Weights of a small mixture-of-experts language model, trained from scratch on English Wikipedia.
Experts: 64 experts in each of 9 layers, 192 ReGLU neurons an expert, 1 pick a token, a softmax router.
Below are experts of layer 5 (counted from 0) of a mixture-of-experts language model. Rows are named router (the router's row for the expert), gate (a neuron's input weights, with its number), up (a neuron's input weights, with its number), down (a neuron's output weights, with its number) and show model dimensions 0-159. Each number is 500 + 25 x the weight over its row's rms, rounded and kept within 0 to 999. Numbers have three digits each.
After each expert's rows: "mostly gets" lists some tokens that are sent to it at least half of the time. This comes from a sample of Wikipedia text that the model never trained on.

# expert 9
router:468485516457480514461482468482508522519477504472511502496488524513475484490512499492489506470496522485473445457482530525511486531472485480498480508522465469498474479521496522512465481465533518537510520477500489491485473499506450480498503495525491515541495451457485468491469480464528497534497484479490538481452514502512486480522538500492516509497555520543513504465508549529518464498468524529511505496519512480472458539508506491543487461509491564525511496474481517510533479579481454
gate0:511473502489450480486566464488518528489458479528492535510518487492496525471520459523494474530477470514526505471503481540519520526469538527514512539496493530443505486504503518460524448499486535521468431480473498499493499518478485479522509507513515505511545522470505544504511536505496471500507500469512490504489473505508485481498487499511512501504496485495453536466492535497475476507492489515512532517492506502529509523508498455453531535532470472522539519496500501520451526502547581
up0:523521496496467517462512495478547491518467499539526524466491529485528541507511527498496493489488538490480528510507501492490533470499506531509507496493498528481510474541508516528501469456477470512467550506520479498541507519503480547494489550514476513564480549482519503483519507504485490470493553501506487532480433503508487491462528500541480449514496508508455508450477499479467533457466487467498555518497503467526502458488531481510488487484478524455505506493470486504499523512545525
down0:540503481501485495501432478444487462500489450497530491488512474524469507526500498542514486500445500479455529512466504519520461543510494504530486500515480514475512521490522500476549533499473516511447490560524502514481510493477510502453495480514482517536505527472483535514486501513476522489512505456514510542518497520523486500497499538529474525533496534487504530500494491507428461544480473524490470522545533512524484485539544512492490475548518464488527525494505510511491521492511518
mostly gets: "which ", "whom ", "where ", "that ", "Although ", "but "

# expert 45
router:478484462506486476469487512525535531507519533508496512496461484480521479525488518448538519519504496447525491500494465526503485493495504522568532494511478496536481492519413482517518528478476446526503502475526491487523512516484492464470503527526496524532558495528485499524470516491514500493508506486544528543509495526507481516520527486485495494546518452502504463517509502471512522439531470505536456552510517513501490485518498510504492514516553527497454502508501509505458516517536481
gate0:546545507480511506503496495516509550515494496546544500480483472498505535507508488484514507504497481469504526485529518524516535511459509481494530515545468505492484498522493459466529534469469514472526518479485503481501470506512517527540489505522498509453496521481539531515455501459467502486470534517483484470528523493560526465507491505511499494504548512532489491468546484481483509517534499509477509468503494530450496480447504509517437455499474528460486506560514465469485479462520516
up0:543538551469510508508485473504496555498482525551502485506477467519499500500510507489505470513471491479491540474501504522536514524474498510490532486499467459468527476546473492480514514480472516479548499481481530476519471507513507505506475538539490504421527517458535505511474518489481541519513547534477521475526506546494543415499479554517509457506523478501489499499514484492466485501483482477472516496507505511489431489486503500515491458512518524480501501518490494473491482480505521
down0:515508515490504497567495511497522515531522532462462491518503515473517495502526547485538529537506547506537518495503497503519478500538507497507578507528502518512503473477523474437485483531486526519463511487478491513509458503475514530532503548517477493492486486515447496509490500548506495475496476503454500463495449486521507531526511491487509518491482514535525495441489482454507496527515497513501521461507516538532493499504449526500531497486488533538471431482517492520522502463499480
mostly gets: "Jul", "ITA ", "ESP ", "GK ", "Bil", "Gabri"

# expert 59
router:492532479470486500485503504487471501466516493480491542470534463486476452526497500492490489555472516498533475503519495447554511536483512466479531518482525479538507479478483488469496491501516525476436509515503520519554522460455476491532479538493514437495470522494472547502480514524513516463543460490498455504516493466523485514542487500489452483493472521509485512476494487497494549501506539458512486481506493517455504489510495517476508510493477463482497515506529463487493458540495523
gate0:467525442464516504521441531520499519481507471518502509553506498516486452508502471497515502488557476487504437536478484499546501483490520528525497512471527521502488475532528503517532457460486495509542474510511528493488461498530491475460494514478517470549561510479488463473536488439475545498537488487471481472493524467508469485519499490496533465510531471544510495515491480480502512494529481457502488495504526492526519521505510491526537494485476493517515485466465513484518490505526494
up0:552508483526476495523476540483490495488472549521460459498505506471506494546483450457547512500467494519534483492499478479482489504525502556538477480506528487527512474472540504486511501488497526502502489496511526500483491485491486458479477489475447467514565521518508474498517494466478496487507515487491512480482545478494567454531538494482488511479519510525479489502478519516486531517451552484502496480536525489483533487531480496484520471512512508513500508483556531501473486464507562
down0:489494481535499522508516483496436548514485514501505503463531483481518493522526491488490507513513523520532498475514520485523481494521486498467517493513475459504489489538517486471540528488523490486509506498491482481501432552521499466506491483463508493504520488441511485499515449443503484481548480500492535524469539521441482440514501517488469437533557526470516508484521510532523487521496526492527507472507528472487455503523502527510513494457500507461492459487510504534492512537538498
mostly gets: "exist", "attack", "long", "achiev", "round", "develop"

# expert 62
router:475488468504529477488445466469484502478492517478493531493552497505485517482487468554473496496525518497492529516517457479497471454484496494512462453520484476479494504510519452510482522501463470507512504478472486515535513500475508522454518506516511440480480510509487522525508534492490482447499483502485433496499459518524528520463465457460495513495506495539506506530489493502454473494476507500525522502483469534453492519468457499496501519515480482505514501453494526500484511440481563
gate0:535512469491469499548552480507446525516472500496515478482497542508523521409521476512470541485498450526507527481466514454499453498492528492465482490484485515470483505523530493480529541461496467488495497511512501481487475457492487542518485503481488472498546470501516467472466494546502464509494529521504480501521505483543513499479471426482482470506519512515457504504506474479499523503518502478505526514559495537532493510488525518482484508525488491500503535534517511498504528491517502
up0:521502479515500495548522513545484539505468484534445482527498543518488503519517453485496497481495465513473485486521511462480498536485535474499502463500485488525509465521498428524517549472530471537508531482509509500510500478502525540497523447526508515486544498527505515536522516466457492481484517472487514478480453524475491526546456497531517518546526523504448480522525464541524543533541501474490513490508494491486521518487527461487502495499507496515527485494458493502516511534506500
down0:469486495478512513480498493493465531465482503448521505545527501501448482520488510483506520514503533494468468527470516519485519496498482475497487513493526491506485545519487506434505504489496468510469446535508505487470508511495461486511496494523451461499493501535539481509502501485512472500505524501544513513532479508510550501492483536502553471501505496457541472460487467523487494471493511489493485469453476498553564474442495524524479519505464467464494498509496465477517523513559534
mostly gets: "it", "It", "fav", "Historic ", "do", "Do"

# expert 14
router:514528540476488523520531481545497510514523515494503518526531495442430515553518534435448515478513509470486481458488514556513511473500500489526513485534523427523545534522487499480498489525516519506515515468524494505478502486474476510496512493532497518496495458480543472476519497452516514520494502453523507466491524468499527509523546508526498522513480491528498525528493512469495516450516521509517513495482537480459493492519509495487473479530531500491479519526482527496492515542476471
gate0:485527513513500488441524464505508490479514532544469516515473454497513474527477459498542452485486508511479490501465506510505471556468521496532479529493482522518475457440522477500516508506463557504496490435531489468483477516508490470480524490459492479524504525493486541542504444527491519528466499527484506479524519506516495475488508487481505496462466510505489524541496525533478497478523520499487474477478545529491493481508509495478516473503521489521473512510477465492522468564540514
up0:462506491491524526538481493462513531535476477508497446488517513535462528482526510481501495503485514497517495467519524523524496508537481480517526489493486505488518487559527494488540501464545472502484576515491533494507507486472486554512476524532472470523502532524495517497482540496512460527521544468561505522483532568496476464511463517499474533503493450534476480505482490484495507497436499485514506471527443509508484516493496478483527518464507525512500476499485509503521506477477508
down0:468505537495478506484514522540488489456489524477503451539497485477519483501522468532461502579505499465553470499513523552498505500478526505505486492517486485543524532497479505512489515504509541483520506476507483499463450488554478487474475520506493465488520457502542478515504488524493515497505494465475511486455469513486506488496491497488503465494510527511505517568481523477484526498503487484527518448452499538559516472467513515508490473524500515518464495528515494486440484483476462
mostly gets: "because ", "when ", "Since ", "After ", "until ", "In "

# expert 28
router:502545482497516515518527480474487521512517550558501537505479493474513465505517440497459523485511510517491513508481466513515478527528499470486494500539517483499520475538513494484551542539488479484512517500534526490509508481520488463483506484501486501499493467508559490493475480491546482522525493488537514466457516545501526489476457513513509446483510526489497488467528512479518470473507506469492468492514516501486501545454513534469456508457479528504514468507455488432516511536491458
gate0:574526487485524492509488491473493505489473499485507493552536486523478470510487496518503493521496489503495520461489484531518518511496517473518470455552502500516461533553511461507485495477483491471484500502511470504527453510455484475486483504535528504520519476509476530498498520515514507533461505488536443541494471532475504505496520498554486528470469487503510472506548558499457545499479463487481469461527500533482482493550528532459499538477485483519494481504490438500495489493493495
up0:473502456521496502483473511515494500457463472489474511453488533497516487465514474479498461537492503489494513536522551482486494507514497491475556462505482504494496496445498547501535502471466497543536506483493512515466486489523508544494511523462481511487510498489483496495503456517487467512506456514492519468512502460491534521514499517496567485513542497491473512510467515506551465505517514504486530541524519455514543521456476475508493452523486505486496501504553514444503551541475501
down0:478491515498466506484472568530489460464471501473479520473535504507499518496539477525456517535500495511560486501450531505463508515502505480499555521471483512476513459519475488466527496475530492535542484508477473480481491452510527470488507484505507524509499509458502509493510506502474456530512543476480481537533494491498472479484485486451486540510540516469467501547527542506516528468503544492525501495494474502519496458473528476518509487485495482469525506533511454499462524507512463
mostly gets: "their ", "his ", "this ", "His ", "her ", "Its "

# expert 17
router:512518498475469494460463475492489504536479485482504510491485541542442533478515473491495511505497534520450473455518503534501461508491470488511450518505478514467450492474508506526471488484492543550518508476499502461477488485525470475525519494485479481544513481491483492467451493465490499550447486522483518489470501492495473495500554530510491503512545506501533524483508538515480471489508518521524509446507479465497505517543500471511488499496533529506541530484499495518547480542481454
gate0:511525464517522490523539542496498490475532533512526488470524494495526541499533491486496466522422490483488473492518521505506520540491502503519534498471482466486506471526484520487474508492482505497501481496449504514523480474504452469458518500492488490507530527461495497456549508489477515541504453500534527530547558467513534471506506501509533477486477469523495538512515463526515539535493505541472520539488470514544518498460497505529476510477530492533520475462519516509488465523517487
up0:525482467498514475519464508494482500508499496485535532509497495450528552527492475471534478527465523481502477476489527515546516521482533529467523498488517490489498454488480525502520506498486492510479454503508525492445503474499490477493508542537537487507521557483488511443498554458465478518474480516516515520494519499525539445533495475502519544473502478560501511498501457478502538522489481516490513485544480504527521521451478495504447491488527483522514492457520473496483515534528497
down0:492520487498480539520551491464495470440523521540524518475504488550496488521517505463499505525489465505531481522521482547470503423477494475542488491513483471526503528505507498493463476490498468517508492536576491489494457510536525551458525493504491497524488521493486433537516489511518516491514506502464500534489501468484474520495485453484492477481468539488514497506511520506532503473551524490514523504521493510508491490464487496517509521499539543508476502573495496486496483501475509
mostly gets: "), ", ", ", "', "

# expert 41
router:445499564537505503499514463504536488457469539468517468498484512506520494500462506548507494481528496513506530518477548477522507476488466498476529503526467521515461481496467537538560503525508498494525490503492494540481510488510566474511443495520500518514511532488498488509520507490480489498487488488493498504500482463501484481522483495495477542537529490486496452471478507470504545497496498484445486503547486490517531502562497504542509524526486494542493547527515447532516505501477517
gate0:493519510503502507480530487475533507507500479471489494483457507451525523476469515517523449459520492489469556515531464510513566491511512474480486530455475497512489522460488475536500502534504482509496524527484475551505511506535511487512494498459496514493488542518526501515489536496462548502526505495545462483478533511538504496533553516474507505439488497448505474524520517481507483534510455499486540459511500543466498527518526516483504504473536508517487508498488525481486533453474490
up0:506499530513476482517496480492469457481519464495531476490482479467506460489475490525465490449529536476499496475458492507486469506489525446523547459490469490506495506522491490534488470530528535469485503468484504447552504516461510493494587543476492511518532538500467488510505510505497523501474519501555488451444482492510491496515512478517462461508469494529553497494493501505527477531533487509487462475466518499479528531473512539527510510481498513509478491502494506458490494490487510
down0:450525478477492483507491468509503473503455535467499500490476523497525486477498525500495510492521521471484516500435489459489510541484514514491531489534526489516495465471504505506503468489504493509492513478545508471519493477520464476510503478508488489505509519486516448477553521505530535486451502474527526507462516507518502524513493526500497498490484539489488483515501481511481483478484508484525486563511465490476522503561505537542549553479521491548589475509512496481497539486508564
mostly gets: "mathematic", "colon", "histor", "bomb", "econom", "architec"

# expert 16
router:501535471555521512493515480515506584501488507459507481512500508451487491546492523521527504524526534521479493440488472482537481519473532471473515512457444501490551522510484474486479513513539515481529524490512493502492484502482498512530489501520526485481527485466505470448530521505467480502487507472449498470483526517518512485525491442518504478509481470483482486461510504511474491499487523460543489511502471474479476517472481474487459533492486531494520534478446506498530514537493474
gate0:498555488541554508499489535527494453450505517516458492511464517534452529481520487540502452496486546502520478521511544512537488496526525496515526505492519508494491466498534487482499491504502526494502483533489531472502491528513495487519485444482489540537501489535509464528497498460499507475482471473467548511495507500470527478499518550491448488460505512481511526485440461503517513503505527511474485472483514519544501535497508490509518497471523471506496509484475466425513515509493532
up0:497514470540535502528486546527485468446508507519452502502463511549451535477499497502513446502485527491518456519498535541532489484498516497525535516481524514480503466473516493484494503517463528526493491504455521468496485508501508483522497477488530552538515493523545484505491519447493519488500513467467548469511513513461516476484464542478499474484496523476523519467454441467510515525537487495500522449466475506510517491501497453515504501475507497496501522487475498454541506496493517
down0:483515484496466513480499460481522525536535514465491520484518481505459493498490473489509481497540526537536459495492477504542507511495481473537481518469462519486451479504472469547457484492515493471530508491483486509557516438443503520471492512506461493513500495517517485455492502509502496499491546556492483517512543495464486489467471524485534522533506481550534481484487546484485511488530493518533510488488488494492498510502554524502487528491445521516494555536512523488481483514459486
mostly gets: "including ", "include ", "includes ", "included ", "contains ", "such "

# expert 52
router:517499526502476496454495509536490514525464507480496500476521465484527516526499519530493483455523497500472492430505529493491495499496476494503506533536484516478519481500542458456497422466493462503550500489514512499506520569462483487518460512495528508492479453492452500494502480455519500498547520472523472498478519484507471498506489495525494553496495520485478535507460486509510463532500470500505499554499542490524455467506494510485501503504500495535497532472500502506542527465446525
gate0:467459535516474488474474511513499486473464450539539533473533491461502551517504498463452517499494540511448549476452492460502468512503501497511567486510548504477502453506501500521531526470494503492470474472488486491492504532516522478514497457499494471483521516512488468525447491489554485498541498501480519488487496495499522480511475513507549549467494478490543477510530515486465466507486484476507523475515516496469498528522486491512518477487482519491503451507506530493479473494530540
up0:483490492505493481498545496527516461502512489483535525492520539502531497505493512484480557486477484511501529500530507518494519530535511494469515582508519550534522512483492490497518493531451493525489483436503459500517495506556515499514483462524533522525540546483450487508467507459566508502485501490524491450478476479519474475507513493516487520532471521529519482501507496508490520509446507452482481450493508495501463484534482505502508514479516521473520503504529504504443469507515532
down0:546503506536485486504497478503449531553482461518476465516475485495488465498516503494490518550487481501496527534501487549489482499510485517517495506503474434514513493516479514519491508483520531522532509482445472532498503527521513538520498504459505509542499476475519489515548497500490521442535474510502489476479535517536480543499459546496517443473537492524494466461516472497481487489454477516470470503511478504506480519479542523517477509488545534494541530478481519497538492518515463
mostly gets: "ting ", "ating ", "ending ", "ning ", "ing ", "winning "

# expert 58
router:519523491512475512497503533529550456534508489516509489530471557510511458511496502513490500541526465491521538487520532491473520484485463468471510482465515476508444522483502473483510504490480499511494505511496534498522464513504529523496513512504445477472515546493510495512475510467546511453502485466511470525512484492513515513463459478530499475481506532473452511534520479515517521507556488526486480427501526523518478502483512495506481475531511520467490530454550474485467498453490539
gate0:521488472498497477512475500500505496447494519474532533542505492519472530498476492482465518477503476476547550517490480467530458494470532504484504504510496523481484497462492486523463517519473517502468519496464506493529500482512555477481495521507516485536473475424487505513494498508536511514539491482454507510522492526493506475506476515515532456476493511520474545436495528442470482476500466491465501477500525502488519536493444506481539511465511447505499441498470526509501520520501473
up0:499476507541498516527515495505502496470489505517521541528455500524486540502513487504479484460546486529492505531508500510545499480472526485498480514462514522473526469482496506481496521468514487508488532528501474501499482509580513446536465508451507473484475517467454526508537490504532496489514493491472492489498458499467485496513485449497560491513479506492531527494503539483456503545480455507498478470534487487493502525530523510518492458500569490461525467485475441502494478497481482
down0:485498496484495474505472504469519495449528487490467504517489516465464492509501517452497552480562422453530495527524533486542517500515514487504492500500537515487513492533496492474477501499485495539502463502522505493491490514500487477491490538534520511515501517523468533530485445497525490500487543475478462518448476493495546522504496500536516474451463523499432507452486476517542493532501510474501532478555533504524499498479498501460494485462484488492504470483527484508500489462479492
mostly gets: "Website", "Species", "Born", "Genus", "Coordinates", "Location"

# expert 53
router:493504489515527505535558449484497471487511522494435545489529447513501455533525475451478485558504529501509460481513492524528501524509490460519512526510517473480562507534537515495492515480497480462491476505507507533489509526459506514447483480488511544487476458497534514501458494502504499519515480504503490523498513522500519524537477540502519502523477516490519530489489524550516469476482511483512474494512466473532456546486480540488501472483474512469493473538480475506496494504476463
gate0:472492524480526503470497498519517496467462514473495509457511464500508495508520523451446506500498543523531483471477524471490520534495508541508497491452510495491511486534496499510516529531471484485487462503513547552490519515501509547506519487503526509455528533505423476507474510463476491472433532502503442538503491482513491493536510481485511455535501507468481493518500490526481506521555469540518519479463534519472476483524496483507504491532494497466525479476499510467508452484506516
up0:530507486519491482514475488518486525527500519522485488527465522528535498509484525495523503521559501487481558490485444508501513481545500474514461506542503487557518479488494439518506516508506525508507546516493467504495457538528500475463494492477504480480482456501565547477479489551533537506525492491500489514513476469473499483465465524531551533530472511538492500520497475491521482501504505485489476488526445541528535497506535489512500517475506482509525458522473524530511484491469489
down0:455533532445506466524467515495528520487465495509498491483534546494532517493502514523499522514500540492577495517536516554507469470538485541487483527525502514503498501490453495532460505504498469535501514520449510483520495475450493525551471502494501509505554487486489486470470519502516491448525533505494497496480511480508489504499529526496472484546494479526492436442515502476542528481513518474495485492519516534493514462491454522483503470511500475528496493508506467490501502467492529
mostly gets: "second ", "third ", "first ", "two ", "six ", "last "

# expert 29
router:485527495527478465523532472534505496518524495452523512518491529469489456497506536481492504448499538510480509484484467524527508473523465509486555499510518527486500514439500499483504497516485518492461505500504505514522517527508507504506491478486513482513488507516536564532496499470513509556493483469492533466494529513518524481546485461508530473504469475537543468508510486545510515551464564510513473518536486516451505481492479538508533516482489537475524483470496498474477554530526484
gate0:536507444465477510510522499482495505492422507477488493515487504496547501494506503512523471513458503500534490524497513493515483469504471474491523508479484484506435496519504509527521518535520529480471519495531524474516456493532499457493507502487486508437534552495536513532488505533532555470437536427493502493494505499502497477468493513457527516526479527492466488526460497501534485493496501513491495505500535487500476540475524460511521495494474504486543494501502450478521472486516533
up0:468499482524494500497542509476498516484527501522496516471547512496462472571492518527508510493515495457482459496510494516511550528495501507539472512500539508485508522495536509486505515485468496515523471484455480527517476496486498500486525529492518520517479479509491492476535465464437473495517499476481468495502493453521502513539557463508483512500519497489483481463562463473429477517556505497502476529504535490508513483475452497509505522492527510477535485471550481507490542495480455
down0:499452479480507490525527453462519507515472518479527494537519506503532457498482509533519496534501510530488443472493499518488494529491472509521495464462508508472501507477496491483476524465519489510518480532496501381492503522520492499533493472518510503519505535505454489524528457445477447514491491513514487450501489494518486521474482520537517485516460506507447468511503504504545536506461507493498489509534481524510541509508479504507446509469526521486480487508500483491480491488550500
mostly gets: "= ", "The ", "rem"

# expert 49
router:534503530483518492511462510448506473498476510462495489531540497523511480483513504533533511482504532464520505511522535469482506453514522480465484482488521499446482484493464544483462543466493542513478472499446535502471512492504508506482499507516528506509470481450495483521480502489497488453472508489495538488538493543521500525489513523429457474457506512512474481524495506463511506470528503517483527543522487520512536488495523511489490491481496497493463510519549545549469486461526466
gate0:516483506492501519488478456479491509504523496493513531484463451490502485540481529448470502473505542511500486508491533485536496483481500462493480518458529513454466460499511480575516464492559525573516508532464481503490500510480527526485504478486526527460495507508457510495507492486516491494513473512517499508465509488473499527482473511551503521501494479525485493539469510499507493542465512523505494494427484482494518535469432499532514506511524514475496485528472489521470452505477505
up0:498526524467491507530494533498511514523480523534454456523517549496498517467480535495536552500510494510494475546515474536518504488463465499564459496523497488487505511525513515469490494529500450529526491503515496499501506518517459486528512472525492447520499503493541469488519470509512520483485566502504496502477491549474519503494467505449518528486499471478467501451527480491542473466530517503511500494535443512512458486507500530455523465492428504501501488495494506489488506486490516
down0:519536490536489512481493567501518493524475522525480464484479490517526561465514474506469479501480471569519492513477496520454489468506480459510512453499518504454502513539474498501511458492490494438493499470475513501482556511485504497507537497544466503490493498503543524515534483516494512508522556524519493503475505483501483537506467509457498504555495492489482537514477510491478503461516483523486536524515457497493465510464545489495497507507487486456440478502531479488493477517500515
mostly gets: "Bel", "fi", "|---|---|---|---|---|---|", "|---|---|---|---|---|---|---|", "alth", "Jr"

# expert 24
router:499534483544518457485473501484505528511492532444486522474519495491512504508526497468514454474511503516492486491477500488517530529483497506482527489513522480489519467474516502479501508470491511461508505519551521553499477482477444494488512573531531510506480465506515488466498455526516535494475494527479497464470523514448535522508503468513503527463470495484465509448514482505521509474515502509515489498485499517535487518469504471478510547494440536502563501519451545536473532513506489
gate0:528487484498486492516475514496523508513505476525516489479502505506490519494532487508526487481514474549488515482522517527489452529495475535524483499435511508548467505430496543491483490490438479512462465518492498542493540543511489503484472502479544481475498493513496516468490501513493521474516495474472464503516509548496515460475518507502536495488430497520504459497505441476496529471536451461497480525468507540534512473555535503512508503494481522545512519506482497468505510538495500
up0:467500537535546496500498497465529504465501514542479448520520547546524492445482509509493521495479495507506518534509465470486507509491516481517438478493516482538478509425467490503531490473478435511466473468476515514446488497491487549510507464499467524507526503494497480490509499487489506489487508492460468470470528552507481470478466479507504503463495498507499534494457480470502536493543478499502491488458515502499436457548513491508476495513510523503502512496517499508470470496499494
down0:458522469493440525442522486573492501522469510465503469515486496530477548489547461495505510492495492491504488499508538539516451496555505481507525490468485524473477446474514493488470499510450502478562511507529518528489496481481501491467500464512511471499440509478496493482497523507563534485509514467492480478510491484518510532476490561497502453504478505521499489499501497493510477514520511507486478496483502469478533452497515476505507460474542477503513471532490502467482512526510503
mostly gets: "known ", "appointed ", "considered ", "divided ", "expected ", "nominated "

# expert 1
router:506508471515539491501536446506494488524473536506486495516527515503518501498473528492495513510502438525490489490528475415559502468512492478477461522499489468498510543481480531533489497524567493491471482544474484518494498506463474519450494471498493499506487535507467496537492486504475518498514464487496502499521465500463528482525508517542528501470479483521535486467465495493514480534511503526479500500462485504502476497475520479500464448506521530534468488513478492511482506586520515
gate0:481500488537566488519462498552474455487470468491539456500495522513463473486504473534530486489517520485462510479538493530481497490496505512514487499459494484449485477486514528484498495485501501512503493503508460485501530483485522567549537508438471484527503486494508509515515488491481562486509461509539531510507530493506524510519541502523500524490512491545537500508546545510563504509475474498459517507518520517511521453538534497521493495519507504524516456484505521494466497515476474
up0:459481521535512500501502520500547524527506514475472499509527515491485520506492512484493475474490483518486514485521526509482493465516498539514474484534464510497507507452469500537528484482510539487478523473527523547484543534487524484529425455491493516483514524526439519518531494473500470462534521508536496509520481485491497487482491499464549481498474503457470522475526496477475479535523529476464462513472484491482493537525503469502486494517522538504526526458532561492508454471466490
down0:530495515506498548523464496507493489491485433504482489493482476485487501531486476475477483503458507501533512481487503479462517535514486545514518559560533487476468497486502514489474481523522496506547474471540481505501497575485527502496488500515483473526434535469517514476462485459496486486464503524524492502496487503502501503558550478515494522478473538514472479492471488513520489501557507520498490498472484517482503503482488524519555515444501453512488506510555510500519471488499480
mostly gets: "both ", "con", "either ", "Both ", "tran", "pro"

# expert 60
router:511506512508483518541577487536502550500533498519498542493514508488462493525537514500524502463504514514493479501486518516520498515499437489503497556489487513463493503497516464539510504553506563500524491502531480493542459526526505476542511513531520494487520496452554495483493507499514501497488501474517492456491511479540532517476500538506507518506463454500502550481498534480490514504490514533545530558476555506467507506543528507507496484533509533502475502482498513527507493507516456
gate0:515500497474492542499526474561465515564502559453532524479529465503509468482504503475519501544508520502520549538458484469460506482496501514501480511503528504494518505507510495520482522529509484510471471526474466515491513520477493528489545502495475489555455463458500496491556533476528477463522506482509453524473495484469480505507523465523470486515460484480476446478521493503482499472498506489505487549499544499518489500518525468499524527508482505463475482480511503501445495513495476
up0:509470501504493479495491518457537495453498421523501495502499514515515534525505522522496502481505445509488445484535489545518500521528481508497531472501484508501473513507474503478509495476544501505523514495498499459527477445511507490500459507515506500469528521548534492495460460549465530540486485498494490481531500483512491519508478518463529516503532492513538548539461511512484486505497492536500555476522457456467503496474503550472476487467524516540542492539508488523527515472499503
down0:471522472477511501465510525493460531546512526480541512495497519523503465478479501506518531502515539481474539497513493482464495476461516498479455520490481505467506515550511467510516493508489496520455508565468489538506506537518515495516516511456488533517512475521509515471513527504488459430522523508511479528515497498486515494523496491495475517486492481509500444522507548460510488519476496523492486524502502543490500518498545512556500450470476475509540502440472470473439494524483506
mostly gets: "circ", "throughout ", "Inc", "during ", "surrounding ", "near "

# expert 8
router:495486502514468482512455469482513476524467533502470491504513540503496490499434465509517510461537474510520498491455493486476527514508522480522465508466516521494527519501500447487469483496489471465468512542468497475482480468508503479481519511529485529514526506527526473523544495545491492517477517518521521512520482513535517513516519492453518489510525543545500495539495486469494493490484504465537545506451506515514503456494463503483510490499587459505534481474503531474504436493498496
gate0:491485469465515488512502478561499495462499502495491445507494513538515515576488468517527531476474516512492482521488503483473484514555482515524488493491498508508525496489473526494520490490447480526526515517572490488527510442538537511513508528491527496519521497484502473495456505471546452475488519477497509502511481544483513490512508516505485549462503485509476557506515510526500561513463471488490525495520487522501508493498473453541528489503531493512501500515533502490554532518480542
up0:499542516531480534525499519439493530480514499492513532531522473528492535514506523479519504480503492513477476472494504496477503510498489480487538533557456539535523475496492441526487489542495524493502494516455529533475528512485545591500489497528444529518499512483492503470483509504504486483529513540484482486485513453492522520492520434541552516497486526499496506507496490518481484500537507514494521495464508488482542519470485493542477550508500533510516533505485470515477475496515500
down0:521511562517476474484502500490492480477503475505484508495508504515510518480480514498444532513491472523534491434473462488505521483487516498501497481528507496517503523502504500573472522509491519471471472515539502520525509496471538482483489501497515533484501441513483464513551500477508467500476516506463502468530502502549471452517523524502483495523516471470468492488485497509480478551546492514539456513491497514522515542496501492479508544549494518484544544521505466545498500482523568
mostly gets: "se", "ia", "ville", "Texas", "io", "Florida"

# expert 39
router:471545480456456487469519483495447462491458488497513539480493516492476505547527514434499561510513531535516498489549506520535503521471510551515481538499494491480517511456480520446530514498494505542492502483493508523478489516471471513511497512491490488514516485504546502510524528463474539496504486490462536500495475515506507491494499479548462499507508469517496490442508462530497528483495491475505528525502481484479491491518469497507509496477527494504496453476442518476527483545500555
gate0:497520530499515521503521531474528481527507486487487475512495481489467489539488462500487511473527492464486478519531492450484478484506452478500513540470505544494449501528550512476493551445516493494571434499458452516475530479492477536478449518510480491518518556484495487493491518488479461491487488510486495491485531491533531482475507530524481494528445515527480508498498486463490500528504477469508511502459469486464507504484530540483471472483533469487506526525497492462494505508497491
up0:507498454490516520465506483561521533451465498512429500503522490484492496496511476485479480519475544497548494471495479522481513511498517487533527495493507499495483555504447485485477499521517534534485516533510500535489506509482542461530513542499522481488466481516543497538473483481491551493493508506487565499476488499453495538509482455516513529463485547487522495518504492508545499526433496511465492522511519496489505501479482482517505517489501514512532451486482495492532515483558510
down0:520480499460471476482501499448475458526516527453525485456503499466511466480489482501500525503517495503499482497462489523485545504454510535494488472517510511472452487497518511546484507476485469487509465523517503447527490475522467541505471485472490520551454509522537518513480539526518483468497483527502507515511501489452519452483492539515525495481524443510487482508500522511473502508497510482490486495497447534513529466515462567516498493470470507518504497493498526510531527555500453
mostly gets: "play", "series", "tournament", "Championship", "4", "5"

# expert 19
router:581468511454511467510515496489511519504494501495477487475508518503515496510494506525467490530497534529510478484544472500492543548508508502520507521494489505503515520498482488476479513524488528517485494499518540478498503449497542501480488449480540431501505519484494474519478520522523533545464550493521545539507513481536478494492537504527469552489542462469469468473457504505480496475531532492519544510564493478466527489504506495469507483485519470492497489491484507510450491532503496
gate0:440449492525456494492532519476486470455472469524535458485522539479472520485532483473504464493486513531483481493483496513493519527495547492491534527505491498501453487496499494507507508483532468534478509505511527486526519524478508492483518491514512488459523487548465546500487519499549525543516540534516476533528510444491540521515500479523490554484469473480509525499491483492507513509533460483514484512468490454481501502439511508526491452544486518483494510480486495532453504499479487
up0:486502507498526498489457519467461459466526518483514517508489504519486520497532519484511504509557482480499500490465510498542503477520489509523458504485548492519495522480447460491497477480504500528507500497546474525521532497469558496475485547510520479526472496485491487483488444478504483493496495506504514532489513482530488500520487485496489528513577517532511463523531505492500517530503476559474536494487487500515507498474524458533527507539483529411523468500490522534454494508490455
down0:500494474464504479495457466473548483506493494493511528529497523451492494502526480492531498494511485517496490443472475521465524485481481532571497509486464486492512505503492465534478490529511511523499540512510557516498519488515532495481500532549500510522501491569553512489505493519510506510522496495521527540505488496516493537453476493469539525505511527465478494515503489491453438484497480517519494508518474494500503507485523500511529495511533479494530439521448513583476503476498476
mostly gets: "Pal", "Cor", "Kor", "Sher", "Island", "Hill"